config = dict(
    experts_per_token=8,
    d_expert=32,
    d_shared_expert=256,
    router_score='softmax',
    balance_loss=0.0125,
    tie_word_embeddings=False,
    optimizer='soap_variant',
    beta1=0.95,
    beta2=0.98,
    max_grad_norm=2.0,
    batch_tokens=[32768, 65536, 98304],
)
Below are experts of layer 9 (counted from 0) of a mixture-of-experts language model. Rows are named router (the router's row for the expert), gate (a neuron's input weights, with its number), up (a neuron's input weights, with its number), down (a neuron's output weights, with its number) and show model dimensions 0-127. Each number is 128 + 24 x the weight over its row's rms, rounded and kept within 0 to 255.
Before each expert's rows: a language model's description of what the expert responds to. This comes from a sample of Wikipedia text that the model never trained on.

# expert 24
Description: Field labels in election tables, sports results and infoboxes, such as Votes, Total, Preceded, Production, goal.
router [133 134 109 165 140 100 101 117 129 157 105 116 120 135 112 113 146  82 105  86 135 178 110 158 158 131 156 136 136 140 132 144 163 133 142 156 158 113 123 154 156 112 103 140 143 130 135 142 130 134 156 102 166 147 153 125 133 134 106 115 121 121 135 135 141 151 184 121  92 144 118  97 121 138 138  82  97 130 161 136 115  94 141 113 172 106 122 141 181 101 152 153 142 137 141 112 164  74 142 105 174 126 163 112 115  98 137 101 117 182 104  83 150 144 151 185 126 146 116 102 160 139 126  88 147 126 115 146]
gate2 [160 128 115 138 109 110 110 104 138 138 102 125  87  91 142 103 159 127 154 169 133  98 114 170 135  80 124 107 121 129 124 122 145 167 135 177 133 134 124 125 172  92 115 168 125  75  68 124 129 153 127 113 142 102 172 126 141 109 115 170 122 139 161 122 133 142 162 146 159 129 116 116 147  98 115 128 103 127 135 144 133 128 129 113 132 108 113 187 129  81 104 107 132 105 124 140 156 143 147 103 181 130 150 122 141 162 154 105 159 171 139  72 135 120 121 153 138  89 138 140 110 156 136 147 164 144 141 146]
up2 [125 124 124  91 107 132 169 117 103 145  77 128 135 208 102 127 152 116 155 106 123 121 133 101 111 161 158 105 182 130 139 141 131 155 122 109 139 140  96 150 122 124 159  96 121 148  88 145 162 121 146 138 122 124 152 165 127 115 156 128 149 120 122 120 104 105 117 124 151 166 125 148 118 145 125 126  99 148 115 153 154 125 173 155 116 157 116 130 126 171 173 164  75 163 145 119 144 112  71 146 127 113 180 117 157  98 131 158 110 139 159  78 140 138 127 119 127 117  96 137 110 124  98 135 103 111 149 139]
down2 [115 147 152 116 178 156 136 112 138 143 112 145 153 102 122 109  92 125 125 108  88 136 120 109 153 114 107 107 138 108 129  87 124 152 149 161 112 127 129 105 117 135 152  92 129 146 113 151 135 141 107 154 121 130 139  95  80 133 104 108 122 170 145 153  78 149 119 135 121 133 123 122 129 143 114 157 118 118 174 173 166  91 100 153 108 169 116 139 130 151 138  77 153  98 123 126 170 142  63 115 127 110 129 106 178  96 130  96 124 179 113 135 152 173 161 145 137 112 113 134 127 112 161 128 133 170  90 124]
gate3 [106 124 122 147 127 148 136 133 128 134 110 107 183 124 193 123 135 117 148 109 106 109 148 137 133 143 171 106 137 144 125 147 125 100 158  71 142  93 147 100 118 105 126 128 185 166 141 134 111 179  95 127 105 132 116 179 150 135 103 137 103 139  93 115 155 149 153 156 134 140 115 129 140 134 134 172 140 129 127 104 123 139 196 117 126 124 161 169 153 124 110 166 132 110 133 141 138 158  91 144 162 150 162 119 121 141 112 161 155 140 131 149 159 112 143 108  79 124 149 142 106  92 123 100  80 118 105 139]
up3 [114 171 159 141  88  90 139 100 155 140 105  99 126 114 146 135 125 145 156 117 108 100  89 108 111 145 109 107 135  93 128 126 145  95 131  83 149 143 138 109 104  85 149  92 113 182 148 130  89 125 107 127 143 140 117 113 120 104  99 129 115 131 122 100 135 143 111 121 150  77 132 141 126 136 129 153 113  98 126  99 114  90 145 166 149  81 136 108 143 118 111 138 113 129  96 149 148 128 117  94 111 103 124 127  99 145 121 123 164 134 105 123 132 146 153 120 161 102  84  92 152  65 118 116 141 110  69  68]
down3 [121 177 121  81 123 136 128 140 144 166 111 128 140 133 105  94 132 137 116 114 147 119 105 105  75 167  85 117 173 135 177  86 132 108  89 138 136  89 104 136 135 167 140 115 135 146 145 153 121 109 171 165 167 147 144 120  85 143 116 117  90 121 156 132 129 104 126 120 119 119 146  64 121 134 169 109 139 116 167 132 115 100 128 178 148 109 151  99 117 148 148 107 139 165  81 120 125 119 119 130 160 118 120 138 122 151 125 180 125 151 152 118 149 158 110 116 144 135 145 135 120  94  95 126 153 107 147 101]
gate4 [122 116 103 119 139 131 113 137 163 181 122 140 140 131  60 107 156  96 112 121 122 117  89 134 116 120 157 140 133 131 134 151 122 156 117 135 140 123 117 131 140 121 141  86 122 193 106  88 120 103 107 110 102 153 159 130 118  81 132 151 124 129 110  84 130 144 138 157  99 114 110 141 175  82 163 146 126 126 122 164 144  99 111 148 124 125  94 179 123 111  90 169 169 122 150  88 131 105 136 142 112 157 103  91 113 120 112 120 146 113 146 126 123  88 169 142 137 161 123 129 161 140 113  97 153 153 131  84]
up4 [133 121 103 121  98  97 105 119 132 160 107 118 114 138  90 113 152 143 120 112 124 158 131 127 130 157 117 100 162 142 109 150 150 165 101 130 132 134  92 137 112 111 139 135 154 100 134 122 110 111 128 108  98 125 129 148 145 133 182 164 132 134  85  76 131 146 133 135  95 108 122 136 144 139 203 141 180 110 128 152 133 101 139 125  83 146 131 168 164 134 130 150 151 190 115  82 119 131 156  98  97 127 126 175 141  92 141 143 122  85 144 126 140  93 143 129 140 175 127 149  89  89 125 103 145 156 137 134]
down4 [150 137 172 103 140 113 124 137 130 124 119 120 141 112 148 107 145 146  97 111 117 120 139 128 165 131  82 158 135 136 120 140 126 115  98 126  97 104 154  80 103 145 106 121  96 119  88 138 127 128 126 106 128 130 117 123 131 146 130 128  98 159  94 113 112 104 147 172 145 127 120 146 140 171 133 140 143 145 131 111 138 133  96 148 157 110  95  71 134 150 124 184 157 178 106 110 192 105 178 173 164 126 119 141 174 105 132  99 115 111  80 114 115  87 107 130 141 117 117 102 151 153  81 165 105 138 130 137]
gate5 [132 140 130 144 169 153 131 138 101 102  67 101 123 116 135 173 130 146 146 114 157 102 120 140 114 175 128 101 150 107 115 124 138 155  95 123 117 117 144 141 117 157 162 116 180 142 138 153 125 139 141 111  98 173 122 126 128 181  96 139 142 117 106 135 177 150 114 122 163 113 150 123 171 147 120 100 133 169 144 189 156 124 127 145 126 132  77 110 134 105 152 147 127 121 158 109 137 128 154 113 131 120 160 166 138 155 109  98 102  99 116 109 147 115  67 130 142 165 135 100 127 116  94 111 124 139  87 102]
up5 [130 159 137 111 143 132 160 121  96 119  85  59 137 142 142 120 130 116 107 139 136 111 128 160 111 163 139 134  99 128 124 136 150 139 107 123 166 130 152 121 117 141 129 132 157 145 151 141 119  94 168 121 106 102 136 136 127 110 152 162 126 154 150 181 173 175 138 136 154 121 148 125 183 134  77 116 122 142 115 137 177 148  78 147 118 135  99 117 134 131 103 147 152 132 127 120 163  95 120 125 137 145 157 179 140 125 128  99 101 127 120  90 171 143  72 118 164 138 141  91 146 128 112 142 120 140  79  91]
down5 [ 70 145 191 135 144  79 132 105 115 106 144 161 134 120 128 129 129 141 110  91 141 149 144 131 124 142 107 134 139 115 129 119 153 116 139 111 125 114 154 136 197 145 139 137 159 144 126  93 107  67 165 125  93 108  99 114 105 122 134 153 113  78  90 140 145 124 183 140 133 161 107 131 122 157 136 129 105 152 153 132 151  97 141 142 160 138 176 156 131 139 124 146 168 134 151 134 160 162 151 145 135 114 137 149 132 181  82 162  85 162 114 142 137 108 104 109 121 164 133 122 133 121 143 134 135 139 108 142]
gate6 [114 152 141 158 144 191 131 136 115 126 110 127 130  97 106 111 109 117  72  96 119 150 154 134 144  99 163 107 110 109 116 155 132 183 117 134 144  87 138 112 150 140 119 148 153  81 103 104 106 164  93 117 133 152 155 157 103 111  98 102 100 140 185  91  91 158 134  89 121 134 162 121 145 168 137 114 140 161 150 108 114 117 127 117 130 149 110 152 104 133 165 140 139 115 105 160 157 134 158  95 127 144 129 112  99 126 111 103 154 147 158 126 161 143 137 164  83 141 147 141 114 117  80 126 128 142 145 146]
up6 [103  93 142 139 146 151  75 129  99 101 123 157 120 161 136 115 140 138 135  90 106 125 124 151 171 120 110  96 144 107 141 157 146 128 113 154 165 106 108 122 122 108 168 128 130 103 112 159  99 104  81  78 147 146 147 154 108  99 128 154  98 141 115  82  84 140 143 101 151 112 131 113 113 113 192 143 130 132 122 156 143 143 165 149 133 124 124 164 133 131 170 135 134 127 131 168 119 120 105 100 201  96 125 128 125 136 117 124 120 106 160 135 120 102  95 125 107 162 174 151 121 119 129 139 131  86 145 160]
down6 [129 119  95 124 134 170 111 109 116 111 118  91 113 106 135 108 140 127  93 167  67 155 123 107 105 107 176  95 137 147 129 156  93 130  84 120 127 129 167 140  77  99 186 131 140 111 144 151 157 120 128 133 127  71 164 158 152 117 120 152 138 115 116 149 134  96 136  71 111 101  94 144 133 124 140 121 102 181 149  83 146 114 163 146 119 118 139 133 122 124 161 151 126 133 141 122 143 119 129 130  83 123 108 123 119 142 111 119 117 115  99 152 150 154 151 131  62 146 154 137 138 153 112 104 143 123 149 151]
gate7 [117 111 161 130  98 132 153 122 180 159 118 141 168 127 129 144 117  92 141 132 143 129 141 109 175 167 166  81 170 100 117 148 144 144 138 129 133 143 173 150 125 139 154 156 106  96 171 130 146 114 144 128 125 119 118 136 110 153 140  84 166  97 109 137 130 108 114 145 125  91 120 118 188 118 139 134 100 119 120 139 172 116 125 141  76 134 104 131  87 100 139 152 136 114 138 130 150 127 122 177 124 123 168 127 116 126 144  80 133 101 112 107 148 124  97 119 111 162 114 109 156  76 113  80  84 131 126 129]
up7 [128  98 113  98 153 144 136 133  89 107  80 125 124 105  86 155  97 118  78 136 155 113 154 136 105 121  90 115  99 150 129 106 131 133 133  74 104 131 150 103 134 146 119 108 131 142 128 165 111 130 185 127 146 154 133  96 154 124 114 127 108 167 176 183 107 133 156 106 141 164 118 161 130 139 116 124 140 154 106 125 148 115 120 115 129 133 152 164 162 134 123 153 149 128 121 144 104 157  75  84 113 117  63 150 128 148 115  84  92 110 126 165 102 142 133 134 115 131 124 131 171 158 127 144 102 116 123 115]
down7 [117 103 145 151 118 158 129 161  88 151 127 138 173 110 133 113 119 132  97 139 106 135 155 140 133 150 105 113 122 144  69 126 148 137 116  97  61  87 151 173 135  71 132 106 114 155 125 110 102 128 155 136 104 149 144  69 127 106 115 139 115 126 147 131 151 162 124 118 136 107 106 161 141 111 121 131 148 103 161 151 143 118 135 165 146 118  94 142 121 115  81 159 160 103 168 134 130  69 113 159 114 114 147 128 126 157 147 128 108 167 123 113 116 162 108 156 126 158 144 114 135 126 130 130 107 149 151  69]
gate8 [ 80 140 137  79 157 177 155  90 143 100 155  77 122 160  96 163 148 129 124 101 121 142 117  90 139 103 152  96 103 152 118 144 165 116 110 130 115 142 118  98 138 144 144 134 112 127 116 129 115 141 146 105 135 150  84 145 132 118 139  99 101 151 136 124 126 138  73 151 134 123 123 100 114  71  98 105 128 148 141 119 142 141 120 152 151 143 110 148 118 146 109 130 151 138 177 136 148  70 130 143  94 165 121 165 124 136 109 161 117 124 108 135  91 123 150  80  98 134 115 112 109 135 111  95 145  90 102 172]
up8 [158 123 125 115 115 158 129 179 158 116 172 122 129 108 134 145  86 117 159 140 121 140 130 166  91 149 130 127 112 114 156 125  88 134 102 153 132 100 112 126 138 111 112 130 122 104 129 127 141 145 171 100  97 117  85 125 121 131 127 178 104 110 128 127 115  80 168  82 164  94 122 115 161 126 132 137 108 136 147 132 112 143 164  86  92 103 125 146 145 138  81 126  92 157 110 115 123 145 102 157 162 136 101 141 120  72 143  78 117 147 123 104 152  88 111 138 130 137 119 163 140 184 131 146 151 102 140 103]
down8 [123 125 118 157 129 142 120 113 112 148 122 132 105 137 105 126 111  77 123 149 112 158 110 156 168 135 142 160 123 110 150 106 136 117 110 115 148 111 120  85  94 121 147  97 136  94  98 129  32 151 117 128 139 160 137 119 147 121 117 111 167 129 105 148 138 143 106 117 162 107 124 150 122 139 154 106  98  87 166 114  69 119 144 132 128 103 113 118 113 153  76 136 128 162 142  98 133 136 168 151 163 101 157 154 114 136 129  84 107 134 102 151 148  95 145  96 117 135 147 152 146 116 173 107 101 152  93 147]
gate9 [130 111 119 161 137 114 131 155 152  97 137 134 131 138 115 135 105 120  92 128 180 105 144 160 142 138 133 135 102 110 141 140 119 164 106 111 163 199 120 141  96 114 123 129  65 115 121 140 144 140 115 106 138 132 167 153 106 151  95  84 107 157 133 104 122 133 168 119 124 108 152 181 157 112 108 129 145 104 113 124 158 111  96 169 145 122 109 102 170 139 123 138 121 147 132 146 114 126 131 167 126 124 166 109 131 152 147 128 137 147  92  82  87 108 126 122 139 116 155 101 121 102 122 114 192 126 159 188]
up9 [138 102 125 157 142 129 149 114 175 116 116 122 121 118 121 121 133 126 127 117 160 133 121 123 102 143 136  74 112 160 128 144 139 159 152 117 131 135  81  71 122 126 166 160  93 136 134 103 121  96 117 170 184 114 126 171 148 187 143 148 128 144 127 153 108 100 150 104  98 139 150 156 140 150 115 149 119 142 101 112 106  96  88 135 123 150  92  64 124 104 183 148 151 126 111 107 124 140 118 140 146 144 161 127 134 101 140 135  84 120 112 118 130 127 104 136 192 121 169 126 133 133 142 117 165 101 147 111]
down9 [109 136 141 108 154 153 125  87 125 117 131 158  85 153  98 126  92 101 102 149 154 124 108 107 122 139 165  94 140 129 141 102 159 156  69 117 121 145 115 171 115 117 151 160  99 127 133 101 144 143 135 142  89 141 123 114 137 130 157  84 113 125  90 103 155 131 153 129 150 111 160 103 129 169 128 110 143  81 101 101 181 116  64 158 139 129 120 118 138 119 123 137 118 108 140 136 120 121  87  99 115 110  99 109 120 117 108 134 146 156 101 144 156 162 168 128 174  84 116 146 128 163 100 145 111  98 145 112]
gate10 [134  89 129 134 118 102 134 167  86 147 134 141 113  88 114 175 157  98 150 154 131 130 143 100 116  89 120 111 142  99 139 195 132 104 137 147 126 111 177 159 148 147 100 134  98 122 130 132 136 126 148 125  79 122  97 149 135 119 150 135 122 125 105 122  84 130 162 102 148 105 136 140 125 183 131 109 137 103 159 118 140 107 114 157 109 146  90 123 144 129 140 142 103 107  81 138 198 120 156 137 101 177 163 124 145 121 119 129 129 118 120 140 139 110 136 137 118  60 148  83 135 114 133 113 125 120 135 170]
up10 [167 137 163 121 132 110 106 147 110 124 166 145 137 118  90 180  92 122 114 149  95 127 151 101 129 132 114 149 129 142 110 159 107  91 135 123 149 134 172  91  96 151 152 126 118 111 111 154 156  67 101 102 119 133 143 115 168 176 166 107 140 141 140 168 153  86 138  97 147 173 180 121 131 135 126 146 113 131  92  93 120 116 109  84 118 125 109 155 112 122 113 114 143 146 126 106 109 128  94 136 107 168 136 113 111 114 128 138 121 129  92 106 117 112 116 190 123 131 108 117 117  78  97 123 144 132 101 117]
down10 [ 93  95 144 149 124 170 157 137 100 148 151 144 168 164 132 123 120 129 166 109 135  68 132 146 145 141 104 113 136 142 129 136  91 193 131 118 133 145 164 123 101 150 134 150 117 149 139 108 178 109 120 153 133  76 119 149  66 136  98  95 121 120 136  97 125 154 103 120 134 111 147 123 148 128 115 139 104 137 121 102  77 137 163 100 167 103  78 126 113 121 137  65 128 127 109 144 130 129  75 116 121 118 122 118 127 155 132 150 125 103 127 106 179 104 151 166 126 152 120 115 149 114 152 144 136 129 141 117]
gate11 [108 131 117 132 151 135 135 132 164 117 121 121 106 149 112 115 123 112 157  77 120 152 166  70 168 130 124 137 168 132 145 115  96 176 132 154 161 135 127 170 110 119 151  95  99 159 152 133 146 131 133 118 161 120 134 150 115 104 103 123 146  88 135 166 114 176 124 127  88 172 128 127  78 127 157 116 181 168 151 145 138 102 155 113 107 168 107 159 128 134 177 126 134 143 123 131 155  83  88 120 156 125 119 141 150 109 131 108 157 104 171 127 156 140 121 137 155 162 149 114  98 118 131 139 156 119 147 131]
up11 [145 151 118 131 141  98 161 126 114 111 126 109 112 129 147 116 121 141 185 105 155 114 130 144 104 149 113 131 151 102 143 120 127 115 160 136 143 155 121 147 127 156 153 172 137 180 174 156 141 117  99 139 148 137 110 125  98 123 151 164 112 113 109 168 126 150 115 169 112 139 117 142  75  94 134 146 155 151 166 113 133  76 153 106 138  92 129 155 106 163 103 124  91 169 114 154 145 126 172 110 156 155 129 119 170 153 158 152 135 128  93 106 136 150 130 124 179 165 137 130 102 156 168 155 155 114 104 117]
down11 [113 140 151 117  76  91 148 144 123 173 141 117 145 147 156 126 117 120 113 115 133 180 110 135 118  98 136 159 130 108 122 113 142  86 132 139 102 127 114 104 133 144  69 123 186 104 146 158 148 134 123 118  88 157  83 107 106 121  96 134 161 160 122 126 146 156 152 156 145 154 109 135  97 170 110 135 138 106 128 135 153  91 120 118 121 101 122 116 136 187 171 142 153 118  85 132 129 121 138 153 160 115 167 103  90 156 106 130 106 144 168 141 134 152 134 102 164 168 124 157 118 113 152 104 157 116 118 113]
gate12 [163 123 120 177 116 142 114 151 122  71 152 135 140 150 138 135 120  91 114 129  95 110 159 143  71 140 128 107 132 143 129  89  96 128 149 136 160 130 140 141  93 155 104 132 163 125 118 148 117 143 149  93 104 137 139 114 109  98 120  79 112 113  85  98 129 110 163 103 125 117 122 136 140  81 186 132  78 137 109 126 126 116 124 140 160 125 111 132 135 104 164 117 141 158 151 117 148  94 134 124 165 103 153 148  75 139 127  93 166 138  88 110 115 119 114 109 106 119  84 151 122  89 156 150 148 160 102 112]
up12 [123  99 136  99 130 143 126 174 141 130 132 134 166 121  96 117 107 133 152 112 159 153 162 126 116 109 129  85 129 139 163 141 119 109 114 112  73 124 153 138 168 168 147  53 166 137  95 142 169 107 132 173 179 138 141 121 135 133 119 148 120 125 103 139 100 129  77 114  98 134 115 103 180 155 114 155 134 135 168 120 152 100 150 176  92 120 124 143 138 132 120 127 130 114 144 143 117 118 103 140 130 156 126  98 117  97  84 113 124 130 105 106  95 134 117 133 166 130 133  85 106 164 112 111 116 130 147 162]
down12 [132 145 161 167 181 117 116 120 147 108 135 159 141 192 112 151 149 159 160 153 123 152 114 161 120 141 121 142 127 143 105 140 124 143 143 147 159  98 135 138 103 137 160 119 128 170 150 115 110  94 143 180 144 128 159 130 132 134 169 108 181 133 148 120 170 122 154 117 134  93 127 158 168 108 127 113 126 141 114 181 151 145 157 150 133 100 127 100  95 107 153 150 123 127 126 111 167 116 133 137 123 122 152 126 167 162 100 129 124 144 117 164  98 163 135 181  93 138 123 133 136 135  96 143  65 124 117 139]
gate13 [115 131 136 153 139 103 124 134 149 109 135 182 133  95  98 139 117  95 129 149 129 115 145  70 134 154 143 159 138 144 161 122 164 158 151 120 151 133  82 125 142 146 199 112 133 154 143 125 145 103 129 122 124  80  80 150 126 117 110  83 103 157 105 129 105 100 156 136 119 133 165 151 108 133 122 168  94 103 104  88 141 134 148 145  95 132 105 120 149 128 150 115 134 153 151 109 112 148 109 147 157 113 147 143 172  96 128 144 129 124 124 145 128 187 124 102 169 132 163 161 149 124  90 132 127 116 141  81]
up13 [126 157 105 110 164 118 117 169 125 116  91  93 163 133 128 133 132 154 155 104 106 147 146 106 161 128 128 120  84 103 121 108 156 117 118 103 112 152 172  87 104 135 138  86 142 117  78  82  91 127 127 123 108 157 126  92 111 143 100 155 123  97 129 154 135 113 138 125 206 123 179  98 152 148 107 176 145  90 148 142 131 116 108 150 135 106 100 117 155 111 142 165 112 134 120 146 142 120 167 119 100 106 116 127 136 155 169 143  91 105 143 116 135 118 155 167 144 126 128 133 117 142 128 101 114 130 159 159]
down13 [102 135 140 158 146 153 153  74 133 123  74 119 129 133 138 175 148 135 124 128 111 144 194  94 108 130 127 167  95  90 133 105 120  96 133 117 136 128 166 144 122 141 140 170 114 121  91 111  99 139  98 118 110 139 133 106 133 153 124 113 109 146 140 158 138  98 118 110 139  81 121 136 176 165 155 120 141 140 134 107 115  98 100 112 123 130 156 133  49 157 143  93 145 117  99 115 141 141 135 112 109 132 115 132 154 160 143 136 135 135 119 129 151 135 152 154 178 165 121 129 130 120  94 161 171 104 102 170]
gate14 [ 76 137 107 132 118 134 118 125 134  88 123 106 132 181 129  98 146 125 126 118 109 115 109 154 123 106 102 129 103 132 122 154 129 131 130 157 129 105 119 144 115 115 145 114  90 122 152 150  92 136 175 108 160 129 132 123 118 126 114 163 104 157 156  98 134 149 142 111 142 107  97 126  93 201 124 124 141 182 165 159 176 141  69 119 138 111  71 144 149 161 115 148 120 148 147 164  94 138 135 135 138  98 137 120 111 103 150 153  86 127 179 128  96 139 138 142  84 119 122 103 143 148 144 100 161 132 124 154]
up14 [119 106  85 114 118 118 154 123 134 159 101 171 156 136 129 174 110  81 133 132 152 181  68  79 138 132  96 151 146  81 147 138 148 157 143 120 163 148 131 129 114 141 122 144 168 175 127 147 113 135 108  87 115 103 131 142 116 104 106 112 156 128 133  82  80 146 161 130 165  99 163 113 121 120 146 109 145 108 113 146 136 135 140 168 156 106 134 121 132 161 167 117 169 129 137 122 105 161 133 143  80 134 130 117 103  95 120 106 130 117 129 132 106 154 108 106 108 140 134 111 156 100 169 140 113 142 154 138]
down14 [118 104 182 136  94 154 137  87 140 138  97 163  95 127 162 132 152 118 157 126  91 153  67 122 122 107 123 151 125 123 165 142 124 128 115 101 106 129 143  89 139 101 127 118 172 140 124 135 161 119 152 132 115 102 153 159 178 134 124 117 107 128 100 118  83 143 115 136 135 155 136 125 147 100 137 109 151 140 137 157 135 104 154  88 131 143 129 112 160 131 147 166  85 150 148 118 110 119 143 184 115  96 108 151  87 128 124 139 111 141 121  73 197 148 119 136 129 147 131 101 126 153 139 147 114 173 126 156]
gate15 [ 95 124 106 165 157 161 134 111 128 150 120 113  89 135 128 112  91 156  96 100 125 121 117 177 143 133 119 133 114 125 133 133 128 107 147 153 110  92 122 148 159 111 133 157 125 152 142 171 122 143 197 131 121 127 175 133 128 110 163 152 142 112 152 149 144 147 102 120 127 138 121 151 137 160 153 133  93 125 119  89 151 107 125 104 170 179 154  92 127 137  93 122  95 108 124 142 140 108 117  97 156 142 156 111 113 109 170 148 135 137 159 109 136 115 153 143 122 168  55 134 151 128 187  99 156 109 122 137]
up15 [118 121 108 166 178 124 133 110  88 101 119 145 135 154 137  93 156 142 104 121 140  97  69 117 184 150 118 103 133 137 120 126 148 127 135 160 114 148 142 132 134 109 100 107  85 141 102 186  80 141 156 121 108 137 132 136 110 116 156 151 154 105 153 151 115 170 105 114 120  87 107 166 125 134 137 104 154 167 110  99 151 106 131 161 133 137 129 113 141 120 137 131 144 150 159 113 142  76  86 112 135 134 142  96 128 114 117 115  93 109 190 128 125  95  92 154 157 156 148 110 110 157 134 135 170 137 122 130]
down15 [161 149 182 137 138 117  90 123 112 149 122  87 143 133 109 125 166 133 152 154 150 116 172 145 104 111 118 132  88 122 128 105 125 112 172 118  96 102 143 156 144  90 128 131 150 149 165 125 146 111 127 165 157 118 157 106 146 169 130 145 149 134 116 158 105 146 150 151 122 156 132 123 144 185 140 109 101  94 134 129 150 144  84 104 137 122 137 141 145 141 152 139 173 144  97 165 146 143 155 149 116 173 131 135  85 115 146  99 160 160 111 121 205 122 145  98 128 137 141  99 102  92 158 121 128 126 131 116]
gate16 [ 99 142 122 104 174 141 161 121 119 145  92 138 120  84 140 181 130 101 108 123 174 115 137 143 160 143 152 105 147 167  98 114 187 128 120 132 113 150 137 131  99 144 142 130 120  83  82 156 121 118 143 130 153 149 126 119 154  93 139 162 137 154 166 120 127 142 165 156 140 143 136  82 150 121 121 135 136 142  76 113 154 107 100 130 100  94 110 132 118 166 131 141 111 151  90 126 143 148 117  84 104 142 122 121 116 121 112  77 120 159 131 130 122 106 114 162 147 131 165 121 133 167 132  86 159 155 175 123]
up16 [ 95 129 137 107 137 134 138 116  88 150 108  83 109 145 145 140 120 120  68 110 153 136 156 180 142 123 176 121 133 144  68  69 130 128 149 138 121 138 135 165 106 126 105 164 138 115 119 145  97 114 120 145 144  92  94 130 179  71 137 136  85 172 124 160 125 139 174 134 126 146 139  87 177 117 129 116 144 143 125 149 129 124  94  98 109 116 146 165 129 152 124 122 102 122 103 104 105 115 129  94 135 134 132 134 137  96 130  62 108 119 130 138 139 131 110 103 114 131 118 126 112 151 158 101 136 150 145 109]
down16 [148 140 151  91 170 167 151 121 136 131  94 109 139 180 125 159 119 137 115 123 108 118 113 175 111 136 114 100 112  99 118 135  83 130 152 150 111 126 154 127 163  89  88 113  73 182 122 191 138  98  99  98 133 131 155  86 148 124 151 125 128 130 138 121 127  99 115 157 126 155 138 121 139 118 101 159 136 129 106 159 123 104 137 176  80 136 117 152 128 159 136 148 118  81 118 144 118 122 111 124 203 155 129 130 108 151 131 118 144 128 103 150 155 147 159 123 122 108 107 149 169 141 119 124 122 130 114 124]
gate17 [114 129 141 144 100 127 125  99 129 146 182 112  81 142 145 103 102 108 152 103 142 162 137 112 105 143 162  97  80 125  96 128 121 112 147 121 117 168 128 107 140  97 152 169 158 122 125 131 129 111 140 130  85 105 131 125 103 113  79  77 111 140 145 139 144 181 104 159 121 161 106 123 122 158 145  89 100 136 129  97 118 127 102 125 123 135 104 145 141 125 146 166 133 111  94 167 114 133 103 115 158 149 155 120 172 160 187 108 139 143 124 117 154 145 113 154 110 111 142 156 115 142 100 126 113 103 128  60]
up17 [149 149 119  97 145 102 136 162 172 111 112 110 154 144 122 145 103 124 141 166 141 124 139 178 149 119 127 116 120 129 129 213 112 144 155 156 142 122 136 130  87 140 129 100 111 149  97 124  92 121 138 154 128 114 126 125 122 102 150 153 138 132 121 114 136 123 133 123  91  85 130  99 150 110  74 154  95 103  96 116 143 179 154 179 127 122 141 146 166 157 158 137 114 129 117  92 144 181 104 121 168 121 129 118  84 115  96 137 139 143 141 136  78 110 141 103 154 160  98 126 127 121  92 128 162 120 146 123]
down17 [115  75 127 147 174 170 140 123 142 115 102  88 165 140 150 131 135  76 140 180  92 119 110 165  93  73 142 178 121 124 175 124 151  90 152 175 119 112 143 147 135 165 118 143 147 137 148 113 125 115 152 134 132 126 147 137 137 131 149 145 118 136 138 124 102 142 129 107 158 129 127 163 118 110 145 119 156 137 136 111 127 136 148 135 137 105 170 134 138  95 170 122 125  95 134 153 185 118  83 166 115 150  98 110 116 141 119 160 130 107 102 148 152 138  83 128 141 115 122 122 152 165 153 119 122 118 151  87]
gate18 [115 102 121 120  99 133 105 125 171 121 130  94 109 128  72 121 130 113 112  72 114  75  87  99 161 177 157 176 101 148 121 148 119 127 142 117 105 149  99  96 134 141 153 122 135  96 123 138 153 154 136 141 148 135 150 111  88  86 116 113 116 133 119 103  81 114 147 139 139 135 118 151 157 141 131 135 144 137 144 135 136 104 141 154  99 134 104 123 183 127 148 162 105 122 121 166 132 113 169 120 100 143 139 129 144 110 109 123 113 130 146  76 141 188 123 160  70 147 142 148 119 108 151 153 114 108 102 106]
up18 [135 119 144 144 139  98 143 155 152 167 140 177 140 151 156 119 112 152 187 117 126 161 140 163 100 117  79 122 156  96 123  87 131 126 122 131 123 107 150 120 132 176 156 113 124 121 117 139 124  94 103 109  91 140 103  92 141 139 164 148 123 154 121 142 168 118 111 149  70 115 107 133 110 117 117 139  75 150  96  99 129 124 129 127 119 123 100  93  95 120 129  91 135 131 101 101 148 150 103 111 113 197 122 151 154 130 134 174 137 135 127 137 137 114 121 134 150 121 116 145 123 145 128  70 120 159 155 176]
down18 [106 175 137  91 114 143 146 145 125 154 136 134 143 125 139 119  83 135 110 140 117 125 134 139  78 127 116 112 100 140 151 103 117 131 138 125 114 148  52 133 128 142 112 129 103 104 126 125 130  78 130 126 128  93  94 130 119  95 116 114 123 146 109  94 102 130 122 173  97  98  94 151 151  92  95 129 106 123 124 100 174 107 131 126  97 120 147 136 119 146 142  86  98 111  92 118 165 153 158 124 141 139  80 115 108 127 107  57  83  78 109 125  96 132 104 137 111 131 135 134 123 161 163 111 113 113 168 127]
gate19 [125 104 100 101 168 123 136  90 134 121 128  85 143 136 123 123 130  83 133 102 128 128  96 122 140 137 140 127 140 129 159  97 109 132 143 103 126 175  87 135 125 175 141 145  96  80 158 104 107 113  96 162 141 133 123 106 122 125 158 101 145  90 120 138 111 152 123 139 158 140 153  89 169 113 143  91  86  71 176 152 124 108 161 134 175 159 102 109 127 120 111 125 149 112 134 150 106 144 146 128 130 136 117 141 123 128 112 149 132 104  89 104 114 133 144 123 128 125 104 122 166 209 105 129 115 122 117  77]
up19 [ 71 142 119 134 143 118 105 132 112 126 153 140 135 171 119 105 101 110 141 137 153 125 150 120 137 102 126 153 137  79 117 108 107 163 109  86 175 156 126 126 131 140 110 158 134 100 114 126 161 135 112 104  76 183 152 105 102 145 143 161 145  82  95 131 120 111 129 118 169 104 147 106  91 114 141 129 123  97 119 138 160 120 125 110 159 105 116 142 110 149 109 112  98 172 107 110 101 112 156 147 147 103 114  89 137 154 145 111 148 112 166  85 142 130 165 103  86 102 111 129 144 121 112 109  74 112 164 124]
down19 [158  95  97 166 123 127 102 118 107 153 181 155 125 154 131 101 143 139 103 139 129  89 125 160 125 133 162 138 126 148 105 110 130 176 118 118 128 139 101 149 122 149 135  99 179 148 128 143 163 150 109 121 121 124  83 145 103 183 136 181 120 112 120 152 117  97 120 140 105  89 143 158  52 151 134 130 111 143 103 122 145 110 127 113  97 132 138 115 158 152 131 102 111 129 156 115 123 152 123 107 130 152 103 148 111 100 130 104 129 128 138 127 168 120  97 109 127 110 120 210 109 132 145  93  95 106 116 151]